{"num_hidden_layers": 8, "hidden_size": 320, "n_experts": 16, "experts_per_token": 2, "d_expert": 192, "d_shared_expert": 0, "hidden_act": "swiglu", "moe_layers": [1, 3, 5, 7], "router_score": "softmax", "normalize_top_k": false, "routed_scale": 1.0, "balance_loss": 0.00212, "balance_bias": false, "init_std_router": 0.0105, "lr_router": 0.00139, "num_attention_heads": 10, "num_key_value_heads": 2, "head_dim": 32, "vocab_size": 8192, "norm": "rmsnorm", "norm_place": "pre", "norm_eps": 1e-06, "positions": "rope", "rope_theta": 10000.0, "rope_fraction": 1.0, "qk_norm": true, "attn_scale": 0.177, "tie_word_embeddings": false, "parallel_block": false, "init": "trunc", "init_std_qkv": 0.014, "init_std_o": 0.0, "init_std_up": 0.014, "init_std_down": 0.0, "optimizer": "muon_variant", "learning_rate": 0.00284, "lr_mult_o": 4.0, "lr_mult_down": 2.0, "beta1": 0.93, "lr_head": 0.00553, "max_grad_norm": 2.0, "warmup_steps": 50, "schedule": "wsd", "decay_fraction": 0.594, "decay_shape": "linear", "final_lr_fraction": 0.0, "batch_tokens": [131072, 262144, 393216], "max_seq_len": 768, "doc_mask": true, "z_loss": 1e-05, "train_tokens": 1430000000, "max_steps": 6074, "dataset": "wikipedia_en"}
Below are experts of layer 3 (counted from 0) of a mixture-of-experts language model. Rows are named router (the router's row for the expert), gate (a neuron's input weights, with its number), up (a neuron's input weights, with its number), down (a neuron's output weights, with its number) and show model dimensions 160-319. Each number is 500 + 25 x the weight over its row's rms, rounded and kept within 0 to 999. Numbers have three digits each.
Before each expert's rows: "raises" lists some tokens whose logits its average output raises strongly, later layers aside; "gets" lists some tokens that make up at least twice as much of what it gets as of all text. This comes from a sample of Wikipedia text that the model never trained on. Tokens count by the router's weight.

# expert 10
raises: "F", "M", "H", "O", "N", "B"
gets: " B", " S", " H", " M", " K", " C"
router:513484517512510535499541474512511488504512511527470530479502528495508536470483478516479483494476493516488499496516508454467480482530571485513473488460496515521530455546509489490463470580506503475484491527519521476453508534483500465502498519541522523527456517482487530518494464477504508441537477524473513484516510533545496549514546554490468501487512510538494538512502482513529474443498504524513445480542489476480490486498462537515510517468466518521482433488508488508527511508490497
gate1:494492502483492460513473490498475501522500489510523491519485454484495519557532458482543516502514503507461499456498537525489536486490512486526520491464492489514532516472454529511520490445493524521477526503467520504505554477515498511471488492478510509518491513493521501517500504503519480484529495520512526465516497520438509491505469451490496503513466498532458452491501489534500491530533499525517509524517495511531512493462501497483510508501488443506545503536554374463469493515495550
up1:517531445510528500524516495492510514492475491526545488517534466533506542512496474490497505480478507498499495475489501502514484498529473495467523488516521484466489436496429496507481519501500489505523510501503469511488492470521506487512521517534503451490498520545513560547491509538487491463523488495499494467518531475485502477517507526463486510531535525497486516497506458513492565504509490488523523457499501470507498492482417528488519484505507515502476535527474427508516504508530470
down1:487460456510501517450526533528524478475526568506490466448483528514539535478552521430459519505491468482473487487522510446469467515501507525473484489525513486480571527435516465510467517491507497457495500491526492497491489517486492493476509492498523457512457501502516499523491497472504490485482487519493518495496488499475483517528515526486479506518488503489531462506521507512544529501426487473500504448482515499467518522513459494502493477466548474492501492450459577505472517516513447
gate2:550521525486452539517489552508488532480465523533463478511500491472478531492498450493530490539472493479512457461502499509524486528495479500486482509493497532527455472478501473497541459546550503494460491508473484525506427502510470499495518542522492505481492470505454522485509484496481476517483498513484486485514532553478478514514513474493496520490520519504519484494494527502493521480464469512469480486465538498506462502491506467530559529500524488507522510488555475454523495510489548
up2:526479491530488521505508525506505542482452500529521484495492494507500504515529464499467470483522514482489492539504480486458503466497463501464540516510449503515486481487473492549491507511493491467486520543513488513497501447490509477490481506498503474494509554527544540474471481476551508493501510447505497499543489472469442545490533523472493491487507490497523503553486488501520506431497521477459461516503472532504535471453483499550510520497474515510506482481503544486472525521489488
down2:499472457485484508495488511495488500489530513526502493482487510507523536505518494480473536488525477559494480456490538519489502510468566530506490510519490474533467518495480496490500506522528462469499492517499507491494491516515522497547527535530465492514472481529547492517502492490465479494443477477485541520504472494465550474477465509518465568481492499487473463509520511481444485558505562485494489498515513475538498493492506517505502435484483498553489504498501561528490507529498546
gate3:525465517502496514541520473511466511539567492476488515503547530513516478498496515489527496528448473490502504545506530534476496480487575448511478501492499505493524487493444498524526505450603494517466507454494493484497521464492525525482542493472507458532506536425506513496513513527530463490498523515500484526534494493535476493484550486514536466530499508524499536502497506528473490561498533507468518522503534473505519492532501506505494506504499518450482495524513536508514499486531529
up3:533476514510502484504493518531521473518510509515525473462463516457485480541484466488511490470475483483518498470480519499525528509482501447454505505503526488528442516518461532498490482473510490509487515469533525472523494536483495473463548566479469509458463490495535541535499500564505447517532552467475496515534487506525449487472532514565516471545480504508519517513529528524490518517502507483506500493473489510502467501511522496460496504469523521519517531470503491524500466536496522
down3:522501488529495501524484484506485522530519494510489498521495538524531436497522512506489549501507424507483533490496506498474530472530488497477497478493482493464547480519521498524483462497538508512494458483553524513447533451497514490494502492476527468526492508496539493502498461502492496505494495535497511493533476478539508464560527477493505532505506524523497533493478494490480520522453508529518486508503488466483520506480513526502541509575506488457521451522517572511501433525516512
gate4:527450490516492513516471471524512528488497535493484543479488516472481540520501513501493515496544491486564467472486505527493504521502506520531524501509456528487487462496469460500524519499521533493492555511491476491508494466502474549503470455490536481463472472515507587459520509509507488539496513546486514478487509494515538509501483526480516505508520518498560481475494443492446487470501471511470524496514521514502499558525510511490533489473494512477495514531455499531495494437462519
up4:514473484501504486520467469495492467514464490516487501495518525536460491498452525497528521474522531510531539488465514500506519532527495497535482503512506469496487481519490496494522528516461469523554451510477483502528536478488509528518532552518457505526461467489471495466486480516495497495516457490515498517490491499496510546512489444509513494508493479499499489522470495487463517497493509483499492563535451528493538519519507467530474515517503496513491496526474512495532466558458540
down4:491465523556501506478500486514519491524493509513457531512507519508516539480491507445517483492462480479500503491559514469470460454489473488486518526473476486475478527450490489499506513497486478516438543454518528525480439549473474489503513540483468541449533526495513504492503502509490515504511512506484507486510513463492476507477539485512506455476534485499516472458517517495527462488516467501510515512506480513469481521523501505481489532474484455549523481503542508487551519531504478
gate5:475518518504493523483484461505497508552502520512456491480512458490547495436521515492459451569487512504523476523483515511501497515469493503471521528557506511504526537478485475464469499481531512482516492533569486507469489483506483489489437475515492468478504473486497514536478512492491456523463536469518460494506536514512480488545543478516487476518501498522471500537539479487462495492471522478472475512506461494531499558503554514486466472503536532498527500520520511497517485496485510
up5:505540487489518506489528475500551524510551519449510483496537431479459485549464544492510524446503481523475512460510499534516442486505482529520486521539504495508492532527484508508511485472484455490531461544498465557535489531477497524478510514520503503509497489459504522493512521511474505497514524514477526515496513467522534506470449498533519498541508505504460472519528492487524484534537489491522503517478519493490499484478442515568523500496455517443515497472466512542504496539518493
down5:496508522554459516487485495557469563480507494463466500464494545517495490529501523501510520536446491484480526492459476513525516504498540505496504554509475480489513506474510482502432492513487539486541488508564485546493519506500474497500488485522483497505523505470426515500493506479453508476460461518504502502466478490514505480495498495474485518534503520492528483493513517490510522511488527523498500476507496479495454475495513462502523491501493512511530461511512474532517477472529537
gate6:508502508462488530558515483513517503448529481518468488472522530479463443508469528485524476475531479496518530479488511466484479510523505446500548545524466487477495485482500471520527458532503492524490536501477493496522492498491506485550488471491513456477525467521490471500472522503509485507553503501511533500531497516475492497522494510511511515469485472468477492498483474506533478478479442475483519472491500480505513475537465509526518505441545485496511486486455532527461459478493495
up6:473457490517498510450472508497482515489458513506462477501521519486478505498516533500500540487499500467576493524508517458514493509538475458511520546523512483520467479471484487545496486500513480504479467475528502559456493488471490480482483525482482487499471479534504506449476493501452493504497503498481488496485483519474484535491467483526512474451513518434524506490501499535467439467487506481515510468490467474489532493505477490510498517505517540519555500467450487493482483494485501
down6:485514489462517547501460493446459547466525489517519505498482456451487468464525478470507553491477517512507490522520519506509467528508479519502523494532487469465537485510471531504505492498508441466534498510526512518480498522518518502496481537514469496521507516489491517504468524492525502496482517485486482489461511530521495499480534487499508530512504500545486498497470542550506483485507490488518500488444477497511505506466534506476476545537501422514478518464547480519483510498491516
gate7:468516492546506519506537497517507485537514492477507523517474527507496511506533477519467467537512496497531492490488495476482487533523469526496484500524490493547491517465504491493445480564567508504502486510499464489449535503490460526523482489556512472466499497480462467510534521521483452503483506544525515517516500506513470511522494526530506460490473468509525504502485450523519503526493536537522521545461527485523525499463504466511531519503507501504515505540493531532539523533524492
up7:489486522547496512481485489516518511530542496453507530515527521500513480499509494510472514485493496486550480527561448470503465480494505483452525534531500488504531526469486520519534501526511495571525479528543471507493495472503501560518526514518511487531497537507503492531510510460508482550516435509494525484552465493493508468480505464512475473513552503470483472487513478480493520469508511540507515483486532551495480493521491525519493533515510516529482449508494504463503511495476503
down7:480449493506505498421540516501505478524505480516524551471545558501482482459503548501487497538517500491505475514523482490483512508514485505496524494531534460522491488498470533503515498479474541502497494544479463502537481477531491495528525517500557519447489490567506500480470536499492496477487498486521436549481484497524453543486529488461513545506516518484540528488465493483506524535486496522510480467537481492515509550424502442506511471512490498500514507493543517530463550533480531
gate8:544530463464450473487515459484480519523528529471493491498519494514486481519566508505476489470504479511510489525502493568525428508518526494512532455470496500501508505515462546522510502455465512451467509504507484480498528526456497479529504515550473481436491497492510510509535528492528495527519478509487502488504515502501479465474504494504473502523475549464486489530500496479474506509461446471528514526499494528487454500481504523510522492510500509478482467505471452479489469470519482
up8:521500504501450502537492473489490532500521504484508534500487517510480483508474490535496494521537482496517482488544481494480492498518464460495512496479497494502484513455542489454542509519562491462561495484459500486479490515540551445498474486519483509532465496494500490474492518487501526532488490535507478476461557503511536475515452491472468477521475520471539458517510461465488495490543548518488488494495484464462528505489501504501525490508507508510506529510507426493505550473517544
down8:518496534519522509491498529530501506494513511464470522473499542466503491468422488480502536499487508513469482482502491504485516501506459523487498505513492531507484514523490497513517476511509505489529519507508522526511536513529518484521475555526517542510481479473425496531490508491543498503512449529468510496499482516472488504474536550526453499519483503482511547484499555518531528477486556503480494523537531528503503500455483481464471532498483465531526486504549539476501500512528483
gate9:520517470491541521518517521470487522470503516414458526511476464499534473548503530524530489475533474533550540511474509475488454498510520487524505504453485477513501475444536524539513487523480504502480528529477518492508440541488515540520515495560513493492506457522536468514520523525492482538526502497495516496489500517520502517540525512463493522512485515518513478514448479477505519486501486505501525512511506453503492495472517523496453483517525494502510501518418462470493495470488508
up9:514516500495502481497514494498510520474488517509501544510509523502514495527454520511494513479498490495509496468523480465529517551526461502475531463523457472478466483528464489527505485505518463481544495510433466469526515474479495528444461486546478507468496506501512504481532530538505475435488523519472519492518461463459500531505499470535481531421511541511522500508484473502513506512498466506491518498495502488509501497535503475552499511491501535523544506476524475494463549492500504
down9:483488493525519542493523545527517485489530476480529499461507548523508489499495494515531472529502503470482531483529514541475483537484532476500511483528514460463496457472514496483530511503474471495552515443529459498477530494459480486514511473503519514479511495449497507467488497493518503470496493519560516518518496522504543479487505512492508467525524495507478521466543505505484498434511499497531524483523507491456493524503516482487551524473512469522475503522491483517522480533499520
gate10:465453505506521444516532483501492489531497561516504501534473481497476525471488517481460536507472517534472447523546490496513502500479503496509500517466521515496461455437506535479530514543526435485510487483438529520485464490507531480500458509511503528513491505500476486472526482503523511492477503509471521519494502468501487524536508477461521502471462499497505537535510496492468509476490516484498509445486483524518504493500507551467559500529516532507490480531532488490500533492524427
up10:471472473490497496481529482539519520497504503544507506476498518515532518523529510539499500515528502490507497486511498495574506511476564457494492544515490492547534518501473482463527489437529525512480513448465448485468455523487501536467493467508497529515486495522464481480512453524450501502483483527505536529529490524511514496521515478491509449514516527533508524477518512478448513526497502471496502535492500502473502475556538478506492455490524527521502531486504454484537510550505512
down10:522534509524532492508476456519504524487468478465478494494506487516489515485484525509459512496464496433498536483503458467488538500486531465481502479459535508528536505530511453505546505520500467509537506516502496510497515472475504474501526491492518481515512456472489492495512518464507506476505508551565482521513483512445499518508510519509515478490518464552472506535518507496523512504518520503514465543503475511462498532518486482523540478455500467482507499508492466522521494464498473
gate11:537485513511469438531454462517518484498508482461508500510511478530516507485510455470524535536470535519530457480482560489499508500536468488502499486463471492514569490520459498496512489488498566505486498509456490461512507508518472522499529511497486547463505529532474478500525495476566489518479474520492536503528500493453483508532498449509500499532508508503472474529497511495469498492496491463443514478460537529474489493528529537473500511512502492493500521496485444514501502527545498
up11:499554479515537558477488501558498496460524501481494482471464494488474496482466463542501506459535548487497469454524474509532521509549505524511540459512479495569483525503484505505538523538506528476495527457497490491502493482504468546504480475471476494487539493515464507522500515524518465493531530514498481504491508493531547542486541504512495513472492532516496511481524468510522513501525489511459464465491505486511532502491484547491471517447489538499511458492511517496498544484512497
down11:525480522499529503484536472527535493485522516502499520542510523502520482473504463461468489519483495537483477480496504488462498518527498526483504532517444566485443524492497497485472490517514453491536496518505484478579521476528496497536519529524522473503498447526522532527531540521500488478483499522499554513483501471546492468485470465484479461475454501494441531508528464492520505512490487554500471470508534497524510512448441526488475513510516514479481486515497509480493522496465503
gate12:500449522488492525492514456497515497518476509475512562514530478495495445505511486502449522523489561550498518470492523495504455471470524459514504481515479518494524525499491505512474446455461531523492491488531478504496466493450529519540505496519473509534457522493455493505482530515497461518549496535536536542486516521477529552552528534503502452482510474495506531479522492496486460529535529495462494489516513506491486498501529456485483505490484486524521492538490480529538469497466477
up12:524523493475505466481463516484496487486491503491474491522524549513500490514541536514471552468521441514494488501482488514493501501540485528497488487511541477484509500490516504499510463522504486474479530535479488493489490503485507514468498515473504510466523528518477480509515417481527519519489472574585495518509491517538473486548499498530472496509467442478441493471463502508519526514524498508512507509522506532482484520513490547522496507505532514501512540464462454488485549491474470
down12:503507498541517561521481515532464506532572460516505486473514466510510509474529504515510431471527518513500501502462475541462478490536489524525503486505541492545444512465466484511510489486513565457524498484480504484549510524527486510526474517481524553537456486449549532502507506490478505477501483546477457474509495454469537528461467514477490524449498531496490538500453504552521502494503503523481489528487490514453454483547478547459526490503499480472526528476490446461457487477514514
gate13:509525500499499447491466501479484511484459498484473481527503458529529486481535552526475500519500570521525483520555453488500464493544513527462474523503480502467529452483520496489540507483484491495512468508484504484512494428509520495488498518532521532494498474504509443523503483501497519444472491561496463465491503484481509478522482458463498529520522502457509536510478542496489497505484493504524532498558524473470486508477538460503471526530487455508508473538518507463479489536496487
up13:522479564507464475489472525471520441505505526522516449505498500493530525473501463550514484531515495474520463467486508473529526503500516534477481515501509499504497502501519537490508546528481521492521516482518497472497533460488580536501539477518505535525509511496515523466482505502484487498455493506500510524502491509498499479488471495516479480514521517557537544524540456549477482466510505496466499455476468446487525526476526547486508514484489456482464481508474506530495479467497471
down13:479523511506517469513575493521455461518521510501437459535528498502521501478526507509496475504501498480538453517519454478476544519515479495499516474479478512496497503509493440492478498527531511507500479538473479496495478533505480515514484552502530460530462500544548552528488515532521507491494459470486482494481476472527491511492505445444504505492533503494448502497482484484507539498519493516515509478494534499517453490510526501527503479441532493487482486484513501488481475467497453
gate14:474477491508536417465541494521464525514526495487480523511515449545509518487524521508495520505479506504480540481536482491469488507505496484499470488487510507493469507518495502486444533507541524480467483528541505456529461555493468497512511510505497440498466478544501488507495515516502512538475510520502516525479531466466486502470500473489555510511471512472477478515510483482463460477519478498532516493443501477481449478508507513486481473516502492493515542542498505503490503483521543
up14:519474489455470503508474511517545527480507483504505492490520497518494505504507525495462489519503467499530534503501513449490483509514560499471508539537508484529498518491506449481489481545480483495535520517499527433472483469448452497523480468463487486504532474537522513459493491513467509477488497465520499439513498500547509544525477480518527559464518539514521541542493499519497542578515487469528535499507514476522474534511442518525523522470561518479504516483522524474548527524486453
down14:515517511520525514465479483425505503544460460508505500481465524499502506498485509495509480525448522484518503471521508488515472501514498468485452523483469479486463545504466517477517517432521489519474489526473489487487454485538518490495520470554460522499528483511505486450528474481518518473552509485480509484479520485491493471499514526506491472508470416508520492503503500505518497461490539521526471532502517489506522501504529494500468461465493501486465501481504574523432513519495486
gate15:486463482524523521491518456517487486513471482509513498498465503530526502489530491539523480519530538475500471494521474510497497519514493485519482482561534469458513545507502564493464492518509493503501535502501489489474489536460504510469501489521478483452520541469539466472559490523499487491521474486478449465484489526493498475491491496528504506495507521480515528510535489497512523506460497473446538482500482507450513467505503477478514500518522514506524473569498518490481498513525511
up15:548541503496478458495499554550531518494478492485523482514528526464432487474495483494513502522510470491517476509504546486497479479488541488496498487532504489500490507531515478473484484451557510504492509529479489498511539424515492518476474475521502507493489503451493463527529476509529564528541509525462543465501532495536477451477518492513488483500445463481463469494539501501498480479494499470458513493518558504487511503537473479498528482493436506480542528480468494519529468524487514
down15:517492508509484505534478515519504462521497498506514446500447542505519478493478509496469514519525458502554533544476500535451485460499486441491484424555488496474517472492498501480501516482522503510501514505455529518489526497485471495511452500544490510503502489452472500477450503475524517505486494517517510471506536535537500491489482537513482520508500430496479464511529493480502570494488539480447485544486498489527485524488508452505513476467535484457499486457505482533514464524531527
gate16:503537501488455508559481526490508531509494487538502499537514511519493477503503522495474521513493480512457473489476542462503491521490536561510470504514488481491457557510523494477478510497491532458513523504492493505498481441444524501501500519522519522490457485474467513470462540515457501495496532521495491480515435516534506551514483523523511471555473489517489474528498474483454485506477573472544485457474543511539496486476509512560506487509494506529501495535452481466478502476440519
up16:481495563482528495480518461508503479497483516523500502486485518456472532516553515524489508480509515487497513507503488507463514492492475496485532501494518508544512498526431524508493444500516498505501523449525486486538450504452465445487475458556512513481497520498524487463479522429469489459531496510480477554523496487499504494532507481503485501448478536501491463528487516483549471497465534503528484514496492499496514498463491529460473502473510473503491523513513466450509478517532519
down16:518535472518474522490449533527467506477451537505533456529512524480505480483538509522452519520510515525487506525495510479503470479473491504503504487482509505491544525522477467518505507510542489527478508560517563531488483490479487476491474564466489464494495515504472465505479502501495542510486495528469499556513563517489562510532520514508523486540497495513472470513537519533451510511516507515535498526476478510511502488561502516540484506481472482451483503481493532510521514549529470
gate17:506478481503441525492494536496506520539485475483494505523500499501466472527482444466506467521462474467464525524466470474486497520533486470511481528508517535520493482483490555490565485478485527495496484460482476505525445533450506503489501504480475486525489480472523502494510514495524488476438453488519499494453530472486498468466529507532508507469511499516520486545505485531498514510502513506472482488542516502477500480489511467484547481481505511497511510548509462510464515491521488
up17:512517468513516498470522461508518515524487507469512502552517515485528503502475509493500478505481541487456494490540502479468538516521466519511516522449517480457516470520537528481514463520529508521522553524481484510518513550486488505480485460504497511495492562483558500505546543475501489491498472488543520473529486459523475513518482520533468476484517460536502488512481527500455521501479489527508498471496484496515501506522474477477491528540471509508527504521481436498501477477507465
down17:501495455537488541499494509474496518589488458495521499508490472504539467536495440498494469495500527503484513515529468498477495494494519507498464543491511479519521495533515514506541498467502532498516502507490492495482487537444463495507495470497486491492498516489532512504555487467486519499490447473528498508497515524525471511548522503504529496487490503512488499522515498514479472508492542478514452472510510507554508449505515508526484475489502480520488498552440359576543487486508489
gate18:490483488464523489468487500477487514488509525527532512488464511555523497553523475479498490536507513481484526517474480522537522491513506436485540500492511497494507482453481494454516495506491450536476499521481444515498544536480504535480520476502506502498516523520473492491487515525455499472527523521566561523472479499539522530524458529474532449561479510515539502540475538510504515453511496504521468502539532535489559537510528486473518515518530478503500514556522444544438524485514486
up18:573507493504521511484461511488500481542480492480510485451504446484491498459462495505540517528443517461516501507498533494492462500511456493468518534475471500508534530534506524491482454554498510552485515477493525500450497527470492468516491574555516511526515507517494536490506508526517450481493496502469496503455517514486521474481473502500520471494514542469518534521493538560502489473513491503495499467479493526496532473508511492508481484520517426538498479503500513487433485504503479
down18:514496493492508480507449508530533520520525482487526476492494487525476475518522516489475497540529508479508534492491492527488502541432499482548517534525529457514529478540520476495511507490490519479522496515507507498505513448547486507546552508522497487466500462480487450508491466534537464524494489534541500511511493459474521460510503519497500474533482547505556485499476485518530485495477504461536479543489528555480533483487537485488528501547503500519516507511481499448513519510510527
gate19:484515481521478506507538531472490517530527558518528491488482507497460527475508466485465497523468486482515517532523500466461498494500479540491448512506473493532476498458504452479515526487494503503498489519498421502499496494493524491473526507491526527532483508499472450516561515520496526478465530487500500511470485536505512499492459530470484499541520458460534514514498509496465494462527477543522493493487518525503501508495495472507489464489474483493536542507533448518495537550492515
up19:480518484496508496504526501474505490498463521478495498494496483543488517487515501484536538508487470465510548487517543499485447497546484506491541537464533491495552504523496462467544523501503506505504508498558484476513488504452506496494495490506485512519496495550536461499510481479486515513465486483451554467511500513451474533522533501467502464462505495523512494496520442505501506479496465505462489485441519501536493576501521503504513477475524482532488521503531489483492494479527481
down19:466487487471535510517542558499505486512497520500487489478515458497490544468550486522513488541501485521504465488514502529504469506479495497496518489505411470511465503502535459471479501453523490512495514520560491485528521513566514543475551513530485503494515544516494511480505520498534472501498480494493464550498514482530537467507486484480448516533457477490526490484482530488516517458556510520493527471490454508496504532479512487450522496457467444512478472520478516452493507469509518
gate20:490537469471486458521488528478509515504468494527484490542505485493500520480517517507476566491473498475496503513494481507485479508510487536487482537505503453531500502500533464501520515462498514527492492490490496480472564530504489487518465503470535503473501481477446521498492523482445496456500486486501469460453547513532472480508504473455548499503469471506513486475495487520438530440500525477476522482502454478528502486523507539490505465514468491436468437476530449506506509484541477
up20:489482484507491484492514499506534485537486451504475500545495488527485487522467516461524526510504525480510532492491502520492520460470482484490435486533504528507527508494479476460549511479486473490498479447516474487523552460459492489489533487504460487530490502510476549502506518507504516489489550505506439528508482470501485480519564524484522495517484476544509557525488536506499486510470491530456522491491524475519476500506558498450484490504529525479500505483514479510507493502496488
down20:494480421481495501514473518501519503529486511518511455508502486451464477399526506520480491492465465449510503518504488499479496436481546471483500545499501488482530506498494523515501455513519481534504500509502505541514525501520503462470427518486501539518481517515494520493482474506501522535511535464494501532491564475512463522521463511509500500478478484510460454533538511486491506486520536518535555541521512495528521467505484492520483531522457510451516502496530553514465508469487493
gate21:496456486505532498515486486533507540514529480507498484481489491520497509513447525513466524512491477521535519467517513536493518539531470455499465502486489487466490486505538522535468516508518524497536511506501485525527533460493517517458504502495507506491534463523523516540510508529468490522521520515486506476494488476458514490493476496528506469482457501512534484447503500539505529500448419503543475467460482525523498484512470471486499481533483481486492514490498517480482534506505539
up21:475517490496493495510528519519487428487515481502501490471467476498535493474553537491491528558515494509531473466537559497513465485502475512504485494462502491522506477484540493504495468475455507480523497489464477486492548485493521479473482508495534459542465488552501531483477483508508482520547530505497497499498516518511528528506515519491491557540486554526476517480507512479487499510517448484490473533496467489487519540485505495563463501511488484523492507515475521483484443494494499
down21:506539484532512512501491503499489468477477508470475491540483505502497469490502455509518457459488499512469500513475499493478530501509539547523430464513457497527477520521531413518541485450494554522543540496533482510495475499525526520470467501481500489498508460475468499511489467504492473444483464481480516523502466480452492528511469477524521553471486524515508527475505529493528509503462495513518560477502480502525465528511521525476508456463498459497494488530501460492481492493500536
gate22:495499521464497523513518472488528508519471458475521482437475532501513491494489508520488517553503493459481495497508495517505488515528497512493530511488511503470497509507507500507530496494468461481513497465499501473495458516483484481485509472485496458531515515505506512541491511518475503573511544526487490513475509517512510482546486472497540514547515504481537486541477444450494518486519477520498481491545469530476525513508506496471557509505485493519532532485499554503555504454558477
up22:510506440530499509470534505559462462494504510526492528488501511498473466537500509507499500527500530501496514483439477504490501510503511549508529502502514491495549475486549510520508514468479484481481529497470562440537539458473478523523506491489491513515516447519516473499480514533459502518520454494523514506470464490514461511499463484494495511487469523489515513453498531483490498465494536508483523521468461492485483513476458504483492504496443430543524477488531502509476512523469502
down22:506500496490457542451517502512504499554461469515519491518501524473463496458515544473524504463484476503475490462560537440492523534487478470500482498487520474478530472490480543478483489509511495469509469505446547508421491487500441509489462506533491509446495507529517512446501540510476539483495476510479507457505504510470512461497460487466530535494518491488500485492520514486495534511572488481505481523479492484497508521493517484535530490505473486532513486475535531498476507513516526
gate23:504512498517464506487532500493527548526463496566518505490475504525542490518517483547520458493499541460490416499460469463482529509485524475433489528517508531478466486462476517484521534517491500505531534482540498478536519481495451528496526498518462513491497531516489498468499510472475494468473486508487496465508498492454507523514521483502510485484534510503479524540471510545485492520486472491512537548489531485531506505488533538566444482503509524525487507495516501480495484491478540
up23:468513479502520488491503471469554517496498518497486453466538468490519549519516469505476459490510465512483499502538496520473527503494500485507509537526529493484529451520491487497494532541459477489492500519515469523505504484518500522507520518477524484480514526506457507520475520501539545538477496528536498463544523487503504508492505477483474509521507509459497477485472521501533516482551480507477498449512449512428514517494454467532515510479498478523492476496521482481466494488477527
down23:500473497502488507515502465420483544490538484520495465526487493471469479482465464499476572504501538498521513528514455502494487542471477475467511461504491521479458500524499559488550494547528506444505480487517459440493472554480493492519485478514484513505512502508517486480525535468477509498502490522518509481524526508464492529524457485462505498476490500523495503469493523459515500545489507467505488471540528483498493486476499496518481468505505477499476503485524528515493528518476504
gate24:485471487491523531497518513549502475519551504511487483539525481522516484479532476542468481509512516518464522455479496502515474494497523504472528527487516461543514518514484506525486494510504576447481517511502509504444555550497540516491509480504471491511509511526452505492520499490502527447501529522514488492506474525502487533550488450496535479515493495503509547497513511468470514525450501526455527477503497542500542526457541505499491530468481471435507487533518500484474499493490498
up24:444495468525513502484506479511523520544519510536540495500516493501472459487507507474490498509510499500523486500480508462526468478476492520467520457488451449461498538488529510461515500440518485467523494484523513498468510492505476499526483523522465537484532535505469484472527496505480487493521505466495489537484445502494533518487513492531524489517464525515511521486507501495533461558479476508472486473525500505533494493513521523498485534475463468500514518541491505531449525518490469
down24:482525515486529483531478477511474522424468500488498456459485503556529501506518480476528487498488488496468483456471467500493492511509492510514508483503539566516507481454483478494518527476477489498485529474505525478483479523490461501500483492495512513505470510463518501503527507491493499513515497471504492525521514523506486514483504515560483484513514500461471502537520477474453513496516496531528509503512475513524545484517508496518511525538518504499513466494479541511551502502508502
gate25:489475536538512488525534467549507460513501488502490518542499521554506512480520552482471501509475500484531499508559515500488554464500469491476524550509495498492495505466484538475514529488477494564479490485510515475487515552509495484527505531501452482490473537507506533493518482495521498503545497551418495464517509461506526479467513515518501483457500478487493549506535519513474465498475524488504463513517490508487501474516477489495477521468464491476501515449502491486511515538464474
up25:570469492477517503476453524514535504489497449487531478455497480501504498518466543498524493532513513524501516505464502519431530509465446493452515487511454514541500519489486496477499488548465505507536507538488518491484478496458506482488494497499496537523514505486498556510538510508513495497442495561464501495492481497486467528492509552479487493491454460490468544515496473528487507505514522486479482514468482513520490469492475463503508563529469523513509495482525537433516515484501513
down25:496473516500533504531494489466513479511469499482460500526561510459556485462479503492484518496525506482474495480521504516557487495487468480484474481500554515496512481501517499492496503475525503511474513467507472486550481478520454499499536460475500482506504501497512508464513488475524514545494450534521502494462521462508475456511477485537486503524484486509526471488490513491490520506476515519443524495479505536472509483495514543449521480475478527443521482574512496518558499435553483
gate26:487481528486512530527555526496484497528502493494542472506509523481543498488450510530505508498510474487491491480502534476454492488461502506518478542508475513501514525474501496514459454483459524540484496534496506537523480495521538446517481521469475518527471515481516490501509498512484490493496483481503494533483551541466517538468510510534497476559546512475560493518518494515537507489508515470505466479461466537507455547526506520534487468509525536511447511493507542516518488455484548
up26:486527536497503512507508518512508505472470471474490507478511503506522487501465534490483462482488538482474473493539549497493507536507456512518477526481504502495495498434470515498464504473566528480508517480467554469512544541506464509468493504543496501439499480461499507474499465477521479499514479511552520512500491494492506543518497506543456516478520525490527472500510493474497485477507553489519476526462487533487517487505519476499501533493494522546509473466489477524506494520532450
down26:512560494538517494475472463502502553490530435498439525502526526487522501502522534494514544519476495486490514490472479503483465524499478494486490514438483518478508475481508545534464529481474535500494480540478527473489445485509525529491453540513497521487467518498496538507514480481495518514542479513513473409444529531505522532522525535515513466477511514494490497511479473487491489521500511497497469490520469484516499509491503519482456469518542516496477482516529510496483561524523526
gate27:523511487481507468549578518457491490476510531485481507511445491519497463529508524486517509517491488496508502513544510540484517526493515514488462501454521475510495478482500499482506505539520523512535452487475538507500533464480484464476495522469494470495432540506514510508515525527478500497454538506508509531549479481513495489513476496499502545460490514503474509534518540456495520459526484478467515515487485468504493527501493525507480482503447502500519528519491533461507503505464461
up27:518517516518468518490479485528479550482474490503460518424494545528537499488493500504503517514506504461492491525521497549505526545463485515466472507506501494483540541523516515525472511536473512527521480518525460494506526497484502500487459470460511497509532509498483539450475498465524514511480504503497475486518527515485472490490479513472479483470481444471519547493486534508516547505513481527480487489455469475447545504548492539491481541518466510530479510520541494511495487478528499
down27:477481471492487529483500476521494496467483514473528454515459505487487505498460498469524468472507535498495481512519505454506540521494498487551491467470541479540542508491479498456505496506452506462488516530487490463508525513487492508513517455535496516508511501494484529510498488547527510515541490506478484491500519534501487455512533503523494511488526488535505503529534535537493473557474503479473513538516461530519479448497548510520507489470534532501518493525490519498490536481433520
gate28:524540463468498522514442523457474483503527492522482501496491503505560531481526523500546527476492457460528493501549523507533495492450459473489468500526522525480522488511476519505531548532551500511511460512515546505503512526505512500545499489476485489541478476552485499502485518474500502494427510549501491473494537507525519518511486496488537490478513493518495483538495475525520527499499485495480513443482542531501486548514523496478492461470495513455490470493475568516494502520445517
up28:542482465466513474496505524523513486512456506535508525502501484525508498499478509496513494522454426494495493487499526525530516471480530492520487454488492503490525455500517461503553478478499490508494486497492532504505491495492526496555493536503510502465493557458505530468561465537504524528508491508511535521516450512477509475459489518479516530529491489514516494501517532492478516515502517480478552480515466492488498503506487494486503509525505466508436459498546481489514471537478494
down28:526521496501507479495500495525481461563501458532505514559502467507540515570458502524533498445541494521514515537514530510498504515522514485511534457512509528476505488501496531501500480481516528475488486523501503503558476520506521509508511507470484499477534515471480484461538484533521488480532532473523470455475502484522500521488513496491446470510512522515462458490512456551506527477492475536498461499478504497487475548502490522536501496501506505519453507513518514535515513470492491